Experts of a small language model.
Training: a variant of SOAP for the experts, 6468 steps.
Below are experts of layer 7 (counted from 0) of a mixture-of-experts language model. Rows are named gate (a neuron's input weights, with its number), up (a neuron's input weights, with its number), down (a neuron's output weights, with its number) and show model dimensions 0-159. Each number is 128 + 32 x the weight over its row's rms, rounded and kept within 0 to 255. Numbers have three digits each.
Before each expert's rows: "comes before" lists some tokens at least twice as common just after its tokens as in all text; "comes after" lists some tokens at least twice as common just before its tokens as in all text. This comes from a sample of Wikipedia text that the model never trained on. Tokens count by the router's weight.

# expert 23
comes before: " |", "0", ".", " |\n", "7", "8"
comes after: "2", "0", "5", "3", "9", "4"
gate0:106089078187166160053134099110182176153143087107141118177150161103112126178137136162132132105107139186144150076128203116140157168082146150174090086122159133164143176085171176095132138137098089120101156078123167178130173114148140136036119165086100126119134134122116150091139129104159112175141065079125118050170125124182104104158098115164107123156108153133147144136104162083096120087104173107192148093156166114108144107102127163112152125105154186068120120091085124133112151110088133
up0:152150083145103109121140112156097107147163160118163187139201125077054153139141163140128108119111143117127054137138125104163120136135130143168089151082137146200155145137144139124191070162160134121140095138158116110196152111150086081139064067096135186113132114132200165114186110171110086182134154132131175100126098200172145118140093050115163091148153144168152159173127130123113119174089155136119125080119137137135172146126205117112106137137073166089134105092115152082139120074139130
down0:159109111147164116081154116113203109068109206156061076136076107085109085100110108137152159182153184109115112089161096100125124111120105138154155075120074099141173103146116131078097111156135168060108121198144097137210155154118125126158105097154161117099174174179199110155096124105148113163129099141092184075067119104069162149141167148132127140144105117150113141128133152172144158098126127133133111184132170108092068065161133101121139157137146075121119110160144143144143158117113106

# expert 58
comes before: "2", "1", " |\n", "6", "m", "ysis"
comes after: ",", " |", ".", ";", " August", " February"
gate0:079176149127169120114102098141087128142126159089147122138080085140141091197105165141139154092129111041136153146185088066127141154124122092136158084099096129141128082103140123123126078122129108099119156108173113153131170077102142158136100101116132195102157148127095157149116122155149169070128166104128147144113159157195123041133148124122132088120155117194145159063050101186138159142145162169144130100182079143115092142118124067116123166104121149032124116160092110105127101104188128
up0:158130157105149070139042124118131169096164228145156081104154083151136121165046163144148130081130088064129091170115099145092148088099155175160172125081173121062143103166118146102104103123088108100123179056136095085152130145110155135142113112136106167134103104119104118133150099127114172173144151099154177140163131086149069103072148121157149119112164116148154126125137109169159169100153126167112160136134144079120061110130119127121109085103105180053111107184100153113165100125093111
down0:086053180104104117119155123128134142105133116091168189119148125122156148105087123169138111130163119128117117134116163197127182143123143095085174141112148115089141177115132083159120111143156121162135165104165127129147189133119125126129088150134143167176147143121128127181032131148141244107131132120066143091219117140180159099178144132081104096137208141136114084146139156104130136087102132095124173125165160119144080075132158121100076160159122110142113141160045081144173146154136137

# expert 47
comes before: "0", "1", "2", "9", "8", "."
comes after: "1", "2", "3", "4", " sat", " gre"
gate0:128079131112177106152169104106188127200133125125090154049150164114115142086163129096118119054126122148138167141103134147093176074141143115071062076125139118144158127148155105110164128148047169186151174106184103174135133117079173127170111081084142130186112157112150130141134141100091126095175105093204119147117084124158182151151165073157156175120170114146091139097086120123081143120145107087114069161084130119135111097188152141123133112172146126149129110119099143129123152155060123
up0:125163104140127170101074157136115152095122108120179117160104089157123137166124120160105173157131141117151161093128131125127110140162063166124154153128108113163103136138152147103130101055190120066088121091076166107105138137165099129103131154151147156049184142141089124140133108135151073169053096049118168097158127122089082082152121197095115088149050157089189116167112103096203093114092150109126197151169115123083149143145131120076146130083108121102105104144136102150189143142159147
down0:085075135164123179122110123151144105139092097128110177106107129075128143117099113042104171115156143155108146158113214138149165098129110143135124133089112139103111139071139186140113127136090134067142177136190085124175149171049145098136115127102149160185099077111167124090107158110194166107122205164184164083143137153163156092189119092170136087104117123185157110105123131109081113170125116123149108120198122124172128125102133086155110086118086092144126097149136093083081157146160110

# expert 45
comes before: "1", "3", "4", "5", "2", "0"
comes after: "0", " |", "9", " U", " MPC", ";"
gate0:144126132149120121166077095157067200166118121125123092165123125175172140106062154088146156099131093064178136184134135104162153165109107161103170174128118128103141081134127148120144147086088142140110150056112196117123162131120145162211128196150169093126149157132118108109135078101198159112127159138082158130124186155094119134141152164082104117163141173135117130160122103148109087119148168142094055164125161104100149124168113136178178111064155172156111152072108112080095145154150078
up0:156146118112107121112081154127071138161162179154111129106105053155219128103112072116149158085136116065126138099132166104087068162159134176121174129109107078130110064154110113176126138120104082099136160119121142108084143094117098106150116174153110138125141084136076112121132092123157187122076189132165129179168115087113160146103191091152127115190117091111127174125075135118139136099155078124150114113072125087122138122099147096199170090161100130201148197137117153146083126159126097
down0:155203161109152148180175128138149163136126140080081121142112127107093049163106161145120108079117090169131136127116127139082197053182117084116092174052109117123134137095146130078139154074111105122121112127074127204148124112115054159118161075119113125116130045169116175117153154109131103148143127096129085087125122131140159134154136120083128147135107078152114245132093105105143133110149143079137162132084117115097115142115113079091111136079149117101134130095127075116151135066147162